Weights of a small mixture-of-experts language model, trained from scratch on English Wikipedia: width 128, 128 experts in each of 11 layers.
Below are experts of layer 5 (counted from 0) of a mixture-of-experts language model. Rows are named router (the router's row for the expert), gate (a neuron's input weights, with its number), up (a neuron's input weights, with its number), down (a neuron's output weights, with its number) and show model dimensions 0-127. Each number is 200 + 30 x the weight over its row's rms, rounded and kept within 0 to 999.
After each expert's rows: a language model's description of what the expert responds to. This comes from a sample of Wikipedia text that the model never trained on.

# expert 46
router,180,191,258,201,200,197,199,238,216,210,209,215,228,166,263,157,171,223,221,171,198,233,191,193,235,238,240,256,229,231,225,225,197,179,219,212,191,225,182,144,199,219,165,136,157,164,217,173,248,266,233,160,188,143,140,220,197,204,172,183,265,242,245,187,177,182,211,173,198,241,142,174,133,187,215,157,199,189,214,175,241,224,180,203,183,243,194,191,157,183,219,183,216,230,239,232,186,192,195,174,219,243,224,187,216,204,234,134,172,202,209,192,236,171,218,221,229,194,202,184,222,168,197,187,183,209,245,172
gate0,198,180,181,208,197,225,176,199,196,207,203,230,202,169,221,171,203,196,198,181,190,237,188,293,194,206,194,157,131,187,264,196,219,156,185,171,222,230,170,223,216,187,170,168,176,200,196,246,203,168,234,202,129,171,195,177,209,203,263,214,219,167,202,250,197,263,261,161,194,164,220,146,203,208,201,211,203,213,249,242,199,175,225,246,218,218,197,179,150,210,207,206,201,195,173,200,205,233,221,155,175,191,211,199,204,187,248,180,236,233,206,200,113,187,158,185,174,203,260,149,218,190,239,235,217,185,138,212
up0,181,214,193,192,218,251,171,208,185,127,190,206,241,204,206,187,267,189,186,162,201,185,228,232,203,157,195,214,144,145,254,203,169,256,213,220,172,198,221,169,171,210,232,215,191,249,178,231,189,173,192,202,151,186,199,197,169,181,252,209,221,171,251,175,218,180,155,193,174,164,178,242,171,202,206,267,198,207,186,185,190,227,151,215,158,197,245,243,199,213,216,213,144,285,215,211,176,258,241,213,199,171,200,242,161,181,184,205,153,187,266,211,193,163,161,207,231,212,232,198,203,150,185,205,205,205,204,200
down0,221,191,208,258,130,140,227,268,224,209,235,189,193,184,219,199,192,229,184,226,202,163,257,161,194,233,197,163,191,206,192,175,176,203,189,216,165,176,171,162,245,170,184,181,211,165,181,215,192,208,164,163,214,201,174,146,194,229,242,166,182,220,222,147,189,188,259,207,118,178,207,172,260,238,189,160,212,211,210,214,223,194,150,242,278,202,200,246,238,164,218,193,213,234,228,229,219,178,220,170,226,247,147,211,145,202,193,183,224,185,204,204,204,208,173,200,212,222,181,227,196,194,232,202,247,184,195,156
It responds to: Table row first cells. First entry in a table row or list line, like country names in music chart tables, years, "2003" asteroid designations, and parenthetical openers.

# expert 47
router,159,164,199,166,140,157,225,249,242,204,201,180,147,225,198,140,171,202,199,151,246,147,189,245,227,210,182,150,201,226,205,199,184,246,195,153,203,228,221,238,188,232,150,208,223,206,222,201,211,159,269,204,203,210,200,214,179,173,225,197,185,172,224,189,219,206,179,184,234,211,165,198,225,177,228,209,167,220,235,247,149,201,202,134,174,224,245,157,171,240,172,193,209,179,207,229,155,233,188,196,247,190,207,216,230,192,236,209,194,178,214,176,170,241,196,227,212,144,190,137,212,234,142,187,217,196,142,213
gate1,220,197,183,205,195,212,222,231,126,203,221,204,218,212,182,241,211,135,226,173,207,205,172,194,203,226,205,194,141,220,216,197,156,173,169,176,179,179,239,223,184,204,217,210,208,192,211,199,193,214,229,212,217,235,244,168,247,260,200,248,202,227,175,241,211,212,196,213,207,167,158,205,266,218,207,225,203,179,194,191,241,184,148,223,211,142,224,195,212,225,168,162,167,189,158,199,222,197,152,213,210,178,202,255,218,227,265,187,200,188,191,206,63,202,202,191,139,232,208,192,258,171,174,172,183,223,178,176
up1,197,203,207,178,188,224,236,229,267,196,205,168,189,206,219,178,190,262,164,196,180,203,164,201,197,223,218,214,274,174,155,212,272,202,239,172,222,209,170,162,173,158,185,175,218,177,194,195,234,221,189,129,230,181,180,238,180,137,207,212,226,131,210,204,243,175,233,198,241,223,189,151,182,233,151,190,177,204,249,203,229,211,269,208,154,198,197,153,212,198,176,215,241,239,235,231,163,251,233,211,224,176,165,184,155,184,144,249,198,202,222,206,212,200,210,180,218,195,196,187,156,213,170,187,177,163,215,191
down1,170,192,191,178,176,214,198,187,186,193,237,211,163,173,177,245,163,215,174,164,232,240,172,205,177,268,157,136,203,205,205,212,214,166,279,218,195,191,212,195,147,144,175,180,214,237,231,203,187,202,225,205,165,189,180,189,254,190,185,238,235,222,233,177,199,205,247,228,213,233,212,245,176,168,227,179,176,163,234,178,193,171,185,229,217,232,149,185,223,144,220,226,211,220,195,187,178,161,241,136,216,212,222,260,137,192,173,187,194,209,213,200,179,198,231,227,285,234,232,160,200,185,179,158,169,201,210,238
It responds to: At-the and infobox labels. The word at and the following the, as in at the University, plus infobox and election-table labels like Position:, Turnout, Swing, Total.

# expert 10
router,220,200,216,201,196,145,186,173,203,190,224,178,260,153,153,167,226,180,196,169,262,258,244,213,239,214,197,238,221,226,176,254,170,223,217,202,240,185,194,220,236,175,176,206,171,205,235,222,160,202,235,219,209,216,235,214,226,171,248,161,204,183,197,195,152,227,198,144,186,186,161,196,229,195,201,205,149,196,204,212,183,247,222,180,215,204,169,249,209,156,239,150,151,200,188,262,168,208,241,230,184,237,168,265,185,157,191,227,164,206,146,218,181,201,198,218,205,241,187,165,175,168,207,208,180,150,139,203
gate1,171,209,218,216,209,176,192,266,209,170,192,180,197,192,232,206,225,118,200,215,240,210,148,188,216,173,185,191,145,212,236,188,222,199,267,238,259,228,221,161,178,182,244,204,195,183,204,215,226,158,240,200,257,218,205,216,125,181,193,175,190,263,262,243,191,216,175,192,199,221,226,220,179,191,170,169,196,268,201,230,146,148,169,194,217,170,149,203,186,172,187,201,220,160,154,200,245,212,213,188,254,179,204,194,219,166,249,187,199,152,213,182,144,185,251,178,192,196,188,205,209,206,181,188,235,195,207,182
up1,274,213,178,221,214,170,213,179,199,192,231,226,216,191,203,193,206,202,207,226,221,156,233,210,160,213,141,170,241,143,191,179,193,172,138,196,207,193,180,248,192,193,174,225,237,176,167,142,185,167,168,267,203,210,263,191,256,192,173,174,233,235,91,208,204,206,216,211,188,200,186,156,181,209,104,194,196,198,178,188,215,235,203,206,211,141,223,194,169,197,194,220,218,231,164,206,218,178,189,268,188,217,237,189,222,227,196,232,213,192,198,237,191,235,184,159,221,191,176,198,250,198,198,237,204,221,202,226
down1,179,241,212,210,214,178,191,189,249,194,200,162,181,235,207,188,178,171,177,187,214,200,185,202,213,239,184,199,222,153,153,180,200,218,207,198,238,177,191,131,196,171,190,147,169,182,238,137,217,176,209,129,234,212,250,224,166,178,194,237,160,220,231,208,227,189,219,203,224,230,165,190,187,183,179,196,219,216,231,164,183,190,198,202,196,192,227,225,213,143,240,141,188,191,133,243,192,264,167,245,217,196,236,192,249,155,261,223,173,220,247,228,174,189,253,242,255,206,199,197,179,186,211,169,167,178,264,190
It responds to: Determiners after prepositions. Articles and possessives right after a preposition, mostly the, his, their, its, plus name particles de, des, van in personal names.

# expert 39
router,199,142,148,191,267,276,150,128,251,204,156,214,204,233,216,209,155,223,226,225,239,221,196,202,198,228,185,183,227,221,214,197,199,217,222,196,174,164,221,181,198,221,164,231,233,198,200,202,184,202,207,169,219,87,139,192,163,137,181,167,197,253,172,217,226,223,187,234,188,201,227,208,209,221,199,204,214,177,204,225,217,209,207,180,196,218,177,163,239,141,164,186,247,195,217,193,172,176,214,182,196,195,200,171,212,220,159,177,178,222,192,228,215,185,216,261,231,224,163,244,178,231,250,214,224,194,172,185
gate17,214,173,185,206,217,192,154,207,262,215,150,196,193,220,246,133,173,158,238,190,213,210,136,223,227,230,181,183,171,250,222,247,183,240,181,222,241,167,194,184,192,207,154,175,153,167,194,178,191,219,247,197,233,224,224,149,216,189,244,244,197,224,190,191,207,170,241,199,273,192,225,233,147,228,165,225,212,205,212,197,220,171,135,189,193,232,230,196,194,159,218,180,189,143,222,138,177,198,178,258,177,203,168,160,199,180,198,193,203,189,139,230,226,202,204,192,211,269,241,216,180,192,213,187,193,227,210,220
up17,207,186,173,233,227,237,209,165,156,200,209,181,203,225,185,199,268,246,213,150,210,199,202,117,187,168,238,214,207,182,221,204,246,231,212,175,198,200,245,155,190,214,185,189,219,222,173,180,235,216,213,179,211,236,203,170,195,192,193,235,199,195,188,147,154,274,145,180,225,212,197,210,197,181,175,195,216,194,228,184,202,135,220,200,204,200,182,191,193,224,212,163,163,202,197,196,246,197,211,235,217,249,231,248,154,205,181,212,167,241,267,184,231,159,239,189,218,167,144,194,160,213,172,261,146,122,220,212
down17,188,155,252,207,246,164,245,197,173,254,180,247,198,228,179,224,247,199,163,196,196,180,180,210,204,153,153,253,152,251,163,213,229,160,206,185,183,182,190,162,209,211,217,206,227,219,212,227,224,231,217,207,199,204,192,193,210,152,208,253,222,178,137,164,164,228,230,245,219,218,178,141,224,210,209,195,166,204,198,208,255,170,210,201,192,205,194,213,249,258,192,195,136,162,227,171,225,221,192,158,188,232,194,201,190,202,252,209,231,197,207,219,168,210,225,133,178,114,203,211,165,225,181,193,189,250,208,169
It responds to: Name-internal word pieces. Middle pieces of proper names and foreign words, mostly clubs, places and people, such as Part-iz-ani, Ju-vent-us, Seah-aw-ks, Du-art-e.

# expert 32
router,216,216,167,199,277,179,175,206,216,247,177,175,174,194,171,223,263,150,214,219,209,213,194,196,197,225,169,201,165,242,230,178,209,183,198,184,232,189,201,213,237,164,175,228,194,166,191,143,154,176,197,222,209,185,203,205,174,238,184,166,210,224,227,204,180,190,189,183,190,185,213,178,212,195,215,177,254,186,227,261,175,174,183,243,174,216,181,198,169,191,192,180,247,207,196,239,225,187,194,180,217,212,201,169,155,232,211,145,167,207,175,258,258,116,231,275,200,181,112,221,223,140,172,220,221,234,160,205
gate17,229,200,202,174,206,239,223,145,217,184,203,166,178,187,182,228,244,198,158,170,191,216,187,182,221,160,219,167,206,222,211,167,207,201,171,236,176,258,201,151,152,200,185,183,170,190,233,182,189,169,175,181,165,126,183,153,269,232,196,278,171,187,203,212,189,237,237,228,177,205,164,221,226,237,215,234,219,143,255,224,144,201,192,206,233,163,214,246,167,252,204,199,198,238,161,236,169,185,217,213,226,206,276,231,218,173,165,218,190,232,165,209,188,225,186,208,198,186,190,224,177,153,215,210,154,225,194,243
up17,148,192,227,177,179,252,216,235,209,154,221,211,221,219,259,170,163,204,175,230,202,237,222,260,216,233,189,206,169,184,161,231,169,179,142,162,216,215,255,182,169,237,177,210,244,208,237,215,210,183,214,194,202,179,233,248,153,149,210,208,288,173,240,182,201,182,166,165,242,172,234,178,185,209,154,206,217,197,178,169,198,177,176,243,180,178,217,205,201,206,204,171,154,160,208,161,205,235,159,195,216,221,143,207,230,174,274,228,210,221,207,149,194,182,212,158,252,215,202,183,210,217,196,215,179,222,185,157
down17,186,201,164,197,143,231,210,213,184,178,174,219,189,171,207,196,236,159,221,243,231,168,182,179,167,151,175,217,175,119,235,259,219,229,236,204,212,181,242,222,170,241,228,200,209,206,168,280,176,167,151,168,217,268,213,215,194,165,207,163,191,215,192,183,191,226,213,159,197,176,233,173,206,184,184,166,213,226,120,177,225,191,181,210,252,214,231,186,197,261,184,216,179,233,234,186,234,238,180,236,218,207,157,230,232,211,238,176,206,233,191,188,168,218,218,196,194,182,223,224,156,240,162,209,222,148,219,156
It responds to: Saint names, proper-noun pieces. Saint names after St. or Saint, like Mary, Peter, John, plus word pieces inside names and adjectives such as -ian, -an, -ic.

# expert 24
router,149,212,239,179,200,192,190,231,173,223,218,214,222,212,198,205,232,173,162,177,208,178,250,167,214,174,184,172,187,180,220,205,221,172,183,235,203,196,152,210,223,163,201,221,252,159,252,266,174,186,172,219,239,173,236,179,203,199,152,227,211,223,198,173,257,230,165,226,218,234,155,202,185,189,233,171,176,141,217,183,188,174,201,147,194,227,194,230,244,225,241,226,196,190,163,169,158,244,217,259,112,194,172,195,223,182,159,201,151,241,147,238,190,176,203,208,154,193,178,227,257,221,227,193,169,215,233,196
gate1,161,222,226,205,163,182,205,215,205,227,205,197,227,152,217,182,220,213,206,230,219,225,203,215,245,171,234,208,205,210,192,150,148,192,166,212,271,133,210,234,202,176,205,198,207,198,215,205,136,155,208,199,222,185,161,145,203,194,232,175,150,193,185,168,199,235,235,213,182,204,249,173,212,293,189,218,229,248,230,236,163,151,195,211,197,185,172,186,219,176,263,177,182,149,186,176,205,245,212,187,151,237,188,166,169,287,218,186,221,205,209,209,178,181,201,223,196,218,187,191,221,239,240,200,135,163,176,203
up1,180,216,216,203,169,172,234,209,219,196,202,198,198,256,227,208,213,160,194,176,185,176,179,177,186,199,183,212,254,234,207,122,204,274,99,260,259,195,223,193,154,161,169,198,155,225,216,151,258,151,190,225,147,257,215,175,204,193,196,239,193,191,177,177,240,228,222,223,214,172,208,174,264,221,193,208,203,235,158,213,212,223,244,191,189,182,212,178,190,191,238,150,183,172,179,181,203,175,158,230,183,201,189,187,160,256,157,230,217,221,168,211,193,174,186,190,217,230,231,211,231,197,195,227,207,185,177,228
down1,210,180,208,211,189,206,221,260,166,228,169,222,270,200,227,190,217,140,146,189,228,159,174,174,213,200,215,210,212,196,204,193,218,212,201,214,186,221,222,270,261,175,187,155,181,219,211,231,203,198,200,204,167,201,178,204,153,170,206,261,245,183,176,196,230,183,203,192,207,173,173,163,235,230,201,147,192,214,200,155,181,193,146,132,196,248,206,241,188,246,156,206,230,118,154,221,215,194,202,217,129,200,188,177,218,206,225,216,164,205,176,222,161,233,225,194,205,239,188,247,218,268,203,183,213,212,168,160
It responds to: Role and title nouns. Nouns for people's roles and offices after the, a or his, e.g. director, Minister, wife, mayor; also all in all-time, all-around.

# expert 8
router,191,148,193,201,222,239,199,210,269,239,218,227,150,167,206,254,181,247,234,256,201,180,205,180,187,241,198,160,157,241,197,221,238,219,198,138,198,198,223,222,163,217,181,147,175,197,201,152,185,194,156,228,190,183,190,164,196,170,209,172,207,180,204,212,182,227,208,189,181,214,274,174,169,225,238,200,280,188,201,236,187,205,223,267,208,145,164,188,190,185,149,165,217,197,199,205,238,205,241,218,226,235,179,178,201,208,226,180,211,224,155,176,206,196,198,189,250,201,164,194,189,250,201,265,234,233,191,146
gate16,244,196,206,205,152,181,236,147,171,200,231,182,200,219,150,245,156,209,233,234,172,210,204,207,175,152,160,193,227,178,222,240,254,230,147,234,143,167,202,225,177,250,229,244,161,235,191,185,211,181,169,238,178,214,239,229,242,200,170,217,191,178,196,224,216,216,194,175,164,155,221,241,146,173,193,212,212,203,212,147,192,192,211,209,206,200,262,220,199,240,160,193,236,241,231,163,231,187,187,208,213,200,214,162,192,164,113,214,255,177,206,215,262,206,203,164,214,228,203,146,176,190,209,180,197,210,166,186
up16,155,226,215,162,222,210,178,195,207,250,239,152,158,167,193,194,229,253,227,135,259,191,138,198,213,185,205,188,152,230,191,210,181,210,247,180,204,229,196,256,165,174,117,238,190,251,225,176,239,185,226,199,175,193,214,205,237,161,182,221,198,214,208,168,153,235,138,243,268,196,225,231,180,219,185,188,216,229,133,146,230,189,214,192,183,215,215,192,191,160,249,155,210,211,223,221,207,163,178,154,199,148,194,195,190,234,207,198,178,214,189,237,196,172,209,181,185,207,202,216,205,206,258,194,227,206,217,205
down16,208,175,271,226,202,219,170,203,170,191,208,142,245,235,190,197,174,216,225,209,221,218,205,181,189,202,179,253,168,203,197,201,168,184,202,182,139,201,203,208,242,177,168,156,217,210,208,210,199,220,179,173,178,197,222,185,209,156,233,212,183,206,201,150,202,225,288,261,225,207,222,170,160,164,250,194,201,205,179,277,199,180,180,185,192,251,160,185,203,197,207,156,170,171,179,154,198,224,183,181,179,205,235,231,278,222,167,217,236,250,196,164,239,231,152,197,234,258,224,159,243,189,204,161,170,167,185,175
It responds to: Infobox and table separators. Line-start dashes and pipes in infobox lists and tables, like Time zone and Summer (DST) entries, plus middle pieces of foreign place names.

# expert 4
router,262,243,181,212,206,190,168,155,215,235,229,238,210,221,193,179,210,206,240,187,181,199,259,229,181,247,213,215,226,200,163,187,207,224,238,213,195,169,156,189,194,210,152,179,198,198,164,208,174,182,231,163,171,217,189,193,181,170,129,140,165,190,203,225,206,193,208,207,200,189,214,248,163,244,167,194,172,173,183,207,298,255,189,216,207,263,253,185,216,161,217,189,221,238,248,253,187,163,210,190,210,169,163,170,153,244,162,160,200,224,213,256,236,184,193,226,230,207,163,219,198,209,222,215,157,223,205,172
gate0,190,177,176,154,240,184,206,207,246,219,217,196,173,159,221,224,170,195,155,240,196,196,237,209,214,166,214,191,238,208,203,186,199,256,131,231,194,182,209,196,231,258,234,198,238,177,166,220,185,220,190,160,137,206,154,189,277,195,214,219,196,219,191,225,220,205,258,188,181,184,190,153,245,163,235,217,210,237,165,153,206,187,241,173,223,210,177,158,216,228,161,196,179,139,222,167,181,161,270,214,187,153,230,166,261,158,169,178,173,149,208,214,210,201,213,230,214,172,219,241,230,184,187,201,236,222,185,200
up0,216,223,224,200,216,216,197,230,180,184,240,276,228,201,201,247,145,239,235,190,215,214,217,258,228,202,220,194,217,197,165,238,141,250,161,220,122,198,201,191,144,236,195,200,216,218,178,220,199,142,237,175,192,192,197,201,196,109,186,224,180,262,219,164,201,195,218,220,199,176,184,181,164,201,162,221,225,164,176,179,234,214,182,158,170,151,232,212,206,145,261,163,203,180,257,233,159,147,197,138,186,172,184,234,211,206,187,206,224,206,225,167,223,218,190,217,228,200,216,203,217,220,210,169,187,191,185,192
down0,189,219,236,180,192,234,197,214,194,170,214,222,233,250,189,159,164,151,186,196,191,217,215,194,229,250,220,197,200,202,195,165,201,197,238,189,247,162,223,204,189,192,200,209,244,162,160,179,208,130,203,159,193,225,250,224,192,230,145,175,164,183,210,173,195,174,166,260,195,193,231,287,186,198,127,173,205,214,176,189,206,200,202,209,189,251,259,171,196,237,190,138,186,211,158,220,215,243,138,209,194,165,189,211,148,227,255,179,217,225,196,202,289,194,169,203,202,234,171,203,218,187,210,203,175,205,168,237
It responds to: Given-name pieces. Pieces of personal first names after a word start, or whole common first names, in credits and lists: Jud-i, H-ideo, David, Michael.

# expert 9
router,188,168,219,219,152,215,252,184,180,169,151,220,259,222,212,196,216,181,211,205,173,234,199,176,232,199,218,257,168,211,204,183,226,227,253,179,146,173,224,191,215,250,212,160,203,206,196,247,262,133,183,157,240,214,182,182,220,190,184,210,190,192,187,198,206,216,220,215,216,215,227,178,168,210,244,222,185,209,212,178,217,190,263,178,212,186,186,171,256,203,182,203,129,212,245,166,160,223,211,223,213,235,227,206,183,231,192,131,181,176,266,164,164,245,136,195,161,153,221,147,173,191,166,233,218,192,207,204
gate1,210,231,156,212,231,188,234,203,191,217,219,257,214,210,210,209,136,178,210,151,177,213,181,200,170,209,202,144,155,273,165,208,237,153,193,222,195,227,237,163,240,237,211,205,165,204,208,206,191,186,176,213,198,206,208,182,232,189,189,189,194,162,199,189,178,211,291,211,199,168,248,236,216,207,164,177,261,219,200,157,218,195,164,227,229,159,178,235,215,265,199,157,198,148,239,120,266,225,192,213,179,207,226,242,198,229,152,244,214,159,171,216,171,199,181,192,196,188,224,198,190,202,178,180,145,192,183,180
up1,186,214,142,202,206,197,201,199,171,179,232,290,185,225,198,191,173,184,177,173,212,224,204,224,149,170,221,172,194,225,208,211,244,191,235,173,191,191,229,171,222,248,235,259,182,173,214,227,152,212,209,198,192,192,197,159,241,198,209,200,210,188,191,150,209,177,274,225,197,203,234,237,182,207,190,199,241,211,215,190,237,164,176,171,229,127,156,203,208,227,191,176,193,154,205,206,288,242,191,203,195,178,223,200,211,185,170,236,226,147,211,231,200,271,151,154,176,127,242,176,188,217,220,192,166,197,175,176
down1,183,198,209,199,185,175,202,157,173,150,206,179,154,225,231,195,217,199,176,136,174,190,219,250,244,169,224,194,186,250,198,240,217,227,227,198,170,152,213,189,220,189,164,198,173,208,178,189,180,248,132,245,211,179,208,225,192,241,226,252,213,198,163,211,217,217,232,196,156,222,235,254,169,189,167,177,176,232,163,196,245,182,197,156,184,232,210,200,187,188,148,219,250,237,214,218,166,192,205,203,202,174,179,170,192,260,227,250,198,186,186,159,141,263,208,225,189,179,189,134,244,197,157,249,212,242,238,207
It responds to: Digits and score numbers. Numeric pieces in tables and results, such as decimal fragments, years, tennis set scores and line breaks, plus occasional in and over.

# expert 54
router,178,229,159,185,199,208,162,229,185,189,202,182,221,206,163,205,177,201,212,207,223,164,247,186,209,170,152,160,146,212,272,146,161,221,174,236,176,217,210,173,187,196,194,215,194,193,191,190,217,143,151,212,148,198,250,232,182,253,163,175,228,179,168,232,255,173,155,170,211,227,199,252,229,221,178,241,225,217,222,205,163,183,257,215,173,240,241,218,219,228,236,175,206,135,168,165,184,181,163,195,143,208,215,234,224,180,189,212,191,254,188,217,142,180,243,226,187,230,153,230,218,165,194,215,201,227,206,215
gate1,207,137,215,197,224,221,188,184,238,193,201,180,206,239,248,212,137,177,246,164,209,220,219,196,198,247,217,134,163,191,208,199,212,113,183,180,152,211,197,195,214,231,145,204,168,167,197,171,185,202,213,158,147,188,210,148,172,171,210,265,220,205,181,231,209,228,198,258,234,203,212,212,201,167,161,233,252,167,240,184,197,209,248,213,199,209,231,243,201,221,197,219,192,180,163,277,220,179,196,215,171,228,239,188,215,178,228,190,206,189,164,212,204,267,177,200,209,138,204,197,192,164,231,203,198,173,157,247
up1,181,222,187,123,190,162,224,267,191,215,203,198,155,173,214,175,290,189,204,219,183,165,234,171,192,133,196,162,207,194,177,222,210,216,197,165,253,145,221,259,192,164,216,213,178,195,217,258,205,181,183,238,229,241,202,265,189,224,244,208,156,207,189,162,208,168,218,124,209,172,209,209,221,211,192,195,231,208,165,190,207,211,148,196,144,155,200,204,196,234,160,222,179,240,228,189,202,266,213,197,228,199,177,207,200,194,194,241,190,180,163,229,176,245,201,195,219,222,206,231,205,210,155,173,183,181,246,186
down1,196,177,203,252,254,159,298,191,204,215,166,253,216,216,214,224,217,198,202,172,168,203,150,192,172,222,221,217,212,191,207,231,209,164,204,224,189,187,158,222,177,238,182,219,156,186,227,196,194,220,190,175,153,166,165,178,222,202,263,160,202,186,190,233,184,190,228,265,169,186,209,156,191,191,171,218,197,128,233,218,225,197,185,157,233,214,170,218,182,227,221,163,221,159,188,247,209,167,252,186,242,230,207,192,206,217,182,169,153,167,222,150,180,192,206,190,191,144,202,191,228,173,265,193,247,266,181,219
It responds to: Head nouns after determiners. Common nouns for groups, organizations, things and people after the or a, e.g. band, group, company, team, crew, barn, plaintiff.

# expert 15
router,195,222,186,236,151,192,224,192,209,180,174,247,151,208,197,180,222,158,179,187,227,223,213,137,220,163,181,210,230,204,199,228,168,189,192,271,176,223,238,253,156,169,196,189,230,196,199,202,231,155,169,198,178,180,255,213,271,195,219,193,177,189,166,180,189,217,199,221,208,172,244,176,195,177,165,175,187,238,192,216,257,149,193,228,186,136,176,197,192,201,182,164,219,247,170,235,207,153,215,242,205,164,241,161,256,131,187,187,201,200,246,214,219,182,166,221,199,207,228,145,197,182,234,235,234,218,252,162
gate3,238,186,222,232,210,197,170,219,221,229,184,151,222,204,185,192,163,230,214,117,118,210,249,185,189,146,207,232,189,182,170,150,203,213,207,131,144,188,190,231,266,218,235,239,158,221,187,193,201,184,188,239,152,238,238,194,218,202,204,245,190,196,258,220,198,215,224,188,188,201,201,201,202,152,188,224,192,208,176,215,158,211,226,188,152,210,273,214,225,179,271,203,167,205,218,183,166,186,206,209,198,203,182,198,194,225,218,242,203,203,105,240,211,194,196,172,186,201,238,214,208,198,231,154,194,219,180,167
up3,145,194,260,144,176,164,221,168,97,155,160,211,235,171,183,200,207,192,221,208,220,201,180,235,194,223,160,192,215,208,250,218,228,190,222,182,222,199,210,155,172,203,168,248,261,189,250,219,176,190,225,182,271,199,193,197,185,160,186,177,220,242,221,194,217,183,172,252,193,221,171,212,210,247,217,225,182,158,256,161,221,215,176,186,219,203,164,191,243,180,195,141,232,179,198,212,147,224,215,173,224,254,153,256,192,194,190,166,213,228,242,188,186,213,198,197,208,198,154,228,195,174,188,183,175,230,214,229
down3,197,140,287,230,218,180,239,217,206,208,237,152,157,223,162,210,177,192,168,225,220,201,180,183,157,251,220,209,180,253,182,159,230,172,242,214,205,188,218,200,194,198,179,199,165,211,173,174,216,161,210,158,157,173,184,191,200,211,168,163,210,206,177,222,235,159,195,223,273,205,201,203,212,182,262,190,237,161,172,207,189,199,158,252,202,162,248,187,198,150,219,214,244,189,156,249,177,222,204,171,189,221,195,187,252,179,152,185,182,236,227,205,303,217,223,212,239,200,172,195,206,190,199,213,180,182,161,199
It responds to: Calendar dates. Day numbers and month names within dates, mostly in death dates, office terms and event listings, such as May 1, January 12, 17 March.

# expert 45
router,249,185,187,186,259,195,175,213,195,181,179,202,208,195,171,186,242,177,178,240,201,200,259,177,191,217,221,217,222,219,174,163,185,167,221,192,249,154,173,186,246,193,180,181,231,229,170,218,182,223,196,156,191,139,196,169,158,212,191,168,176,154,174,182,207,163,196,194,142,167,213,217,180,199,175,190,188,225,211,208,229,231,197,254,141,251,250,202,223,191,187,213,247,238,215,234,238,201,239,200,196,194,164,153,220,229,183,178,222,221,178,254,276,165,153,230,259,232,140,189,221,199,202,261,172,205,154,188
gate26,189,152,188,229,144,179,222,172,168,259,203,203,233,201,194,215,182,188,228,200,197,248,202,223,166,206,234,201,245,254,211,172,261,196,182,187,159,211,203,207,151,225,192,208,221,212,190,230,224,216,222,177,226,168,172,216,121,206,227,207,143,208,148,226,252,214,203,188,168,223,191,212,238,198,245,255,211,202,233,184,219,205,211,210,194,221,209,184,194,172,149,160,198,157,164,195,228,218,205,107,208,195,201,211,211,197,168,166,194,164,119,255,207,188,195,218,195,143,260,216,232,163,229,168,247,190,194,199
up26,170,203,168,230,186,172,199,142,207,220,164,161,194,181,225,219,215,189,171,219,264,246,198,216,181,156,227,242,179,194,199,207,238,228,215,214,221,151,206,187,184,218,257,156,149,212,189,241,233,215,215,196,225,206,190,162,176,221,249,188,181,138,172,236,224,178,253,138,133,208,212,238,213,183,224,238,221,179,183,226,154,209,168,201,190,221,212,193,193,206,116,261,198,182,206,173,217,214,239,186,166,198,253,166,259,158,208,209,212,172,236,206,211,220,168,171,211,195,199,221,159,251,170,190,219,201,154,215
down26,123,167,174,178,222,134,205,212,194,253,167,158,207,165,222,263,259,204,198,195,201,211,196,225,222,272,243,180,219,180,159,179,259,168,209,199,206,202,189,227,216,229,178,172,199,188,211,169,203,194,205,231,226,152,182,190,196,158,234,254,180,230,175,224,206,169,161,245,178,253,220,212,258,201,212,207,168,201,199,229,217,189,218,175,192,141,140,195,211,212,163,192,209,193,206,226,199,194,203,162,249,223,218,213,213,168,146,210,160,157,157,219,202,189,163,167,167,172,264,226,242,187,207,213,202,243,229,191
It responds to: Personal first names, initials. Given names and initials in personal names, such as John, William, Paul, J., A., C., often in credits and citations.

# expert 7
router,178,217,145,234,213,185,184,157,147,203,196,158,204,173,164,189,214,180,184,246,232,235,179,154,181,175,214,240,166,262,161,192,247,177,195,196,180,168,258,167,228,210,217,201,192,208,212,220,216,184,182,183,195,205,231,179,148,265,229,165,179,201,179,226,246,215,223,164,205,180,218,241,248,261,246,205,206,191,228,203,180,210,169,180,242,219,201,181,223,158,184,243,211,176,192,216,203,209,230,220,177,149,266,162,168,194,195,181,172,205,209,244,182,121,188,229,235,232,190,265,180,165,213,212,238,195,155,171
gate17,219,175,176,179,184,181,200,171,176,216,221,243,237,223,176,180,197,222,176,185,200,201,178,204,195,177,205,194,265,190,166,189,186,171,252,182,182,230,123,174,144,247,177,194,164,248,233,224,199,242,204,110,221,230,167,208,197,192,206,160,215,191,213,233,196,187,191,196,230,221,163,214,197,203,231,181,163,222,159,266,320,258,160,203,239,214,151,228,188,176,180,191,248,183,216,169,158,186,205,196,212,269,188,225,185,198,189,176,216,187,194,196,210,202,217,168,204,215,195,217,174,235,183,191,185,260,207,186
up17,247,193,170,180,198,200,212,206,211,208,224,202,196,189,184,220,207,207,195,227,246,184,227,182,153,112,191,214,193,225,192,182,181,183,167,211,166,215,137,188,148,204,196,180,199,233,205,204,204,228,139,180,160,290,212,187,177,237,224,212,207,180,197,205,219,180,187,172,182,206,172,228,229,203,223,230,247,270,131,266,236,216,179,160,219,200,201,242,217,225,193,223,170,161,210,130,158,200,241,216,228,226,246,203,215,189,220,249,179,169,223,179,148,192,201,151,237,210,231,196,128,210,166,226,210,213,186,199
down17,178,213,171,201,160,232,188,247,232,202,230,199,216,170,216,161,189,207,193,225,155,168,210,136,182,214,229,195,223,186,198,181,266,194,188,148,226,223,156,200,244,217,169,210,190,177,218,189,149,195,137,195,154,247,216,175,221,202,178,208,128,172,270,181,181,190,169,198,195,167,197,221,212,215,206,230,222,180,165,163,210,224,230,183,288,211,198,210,188,266,166,237,256,194,226,189,183,206,245,158,234,216,174,202,195,228,202,221,208,183,206,224,162,159,152,187,227,228,241,246,143,193,175,231,205,234,176,184
It responds to: Mid-word name fragments. Middle word pieces of Latin species names and foreign surnames or places, such as merid-ian-us, octomac-ul-atus, Huck-ab-ee.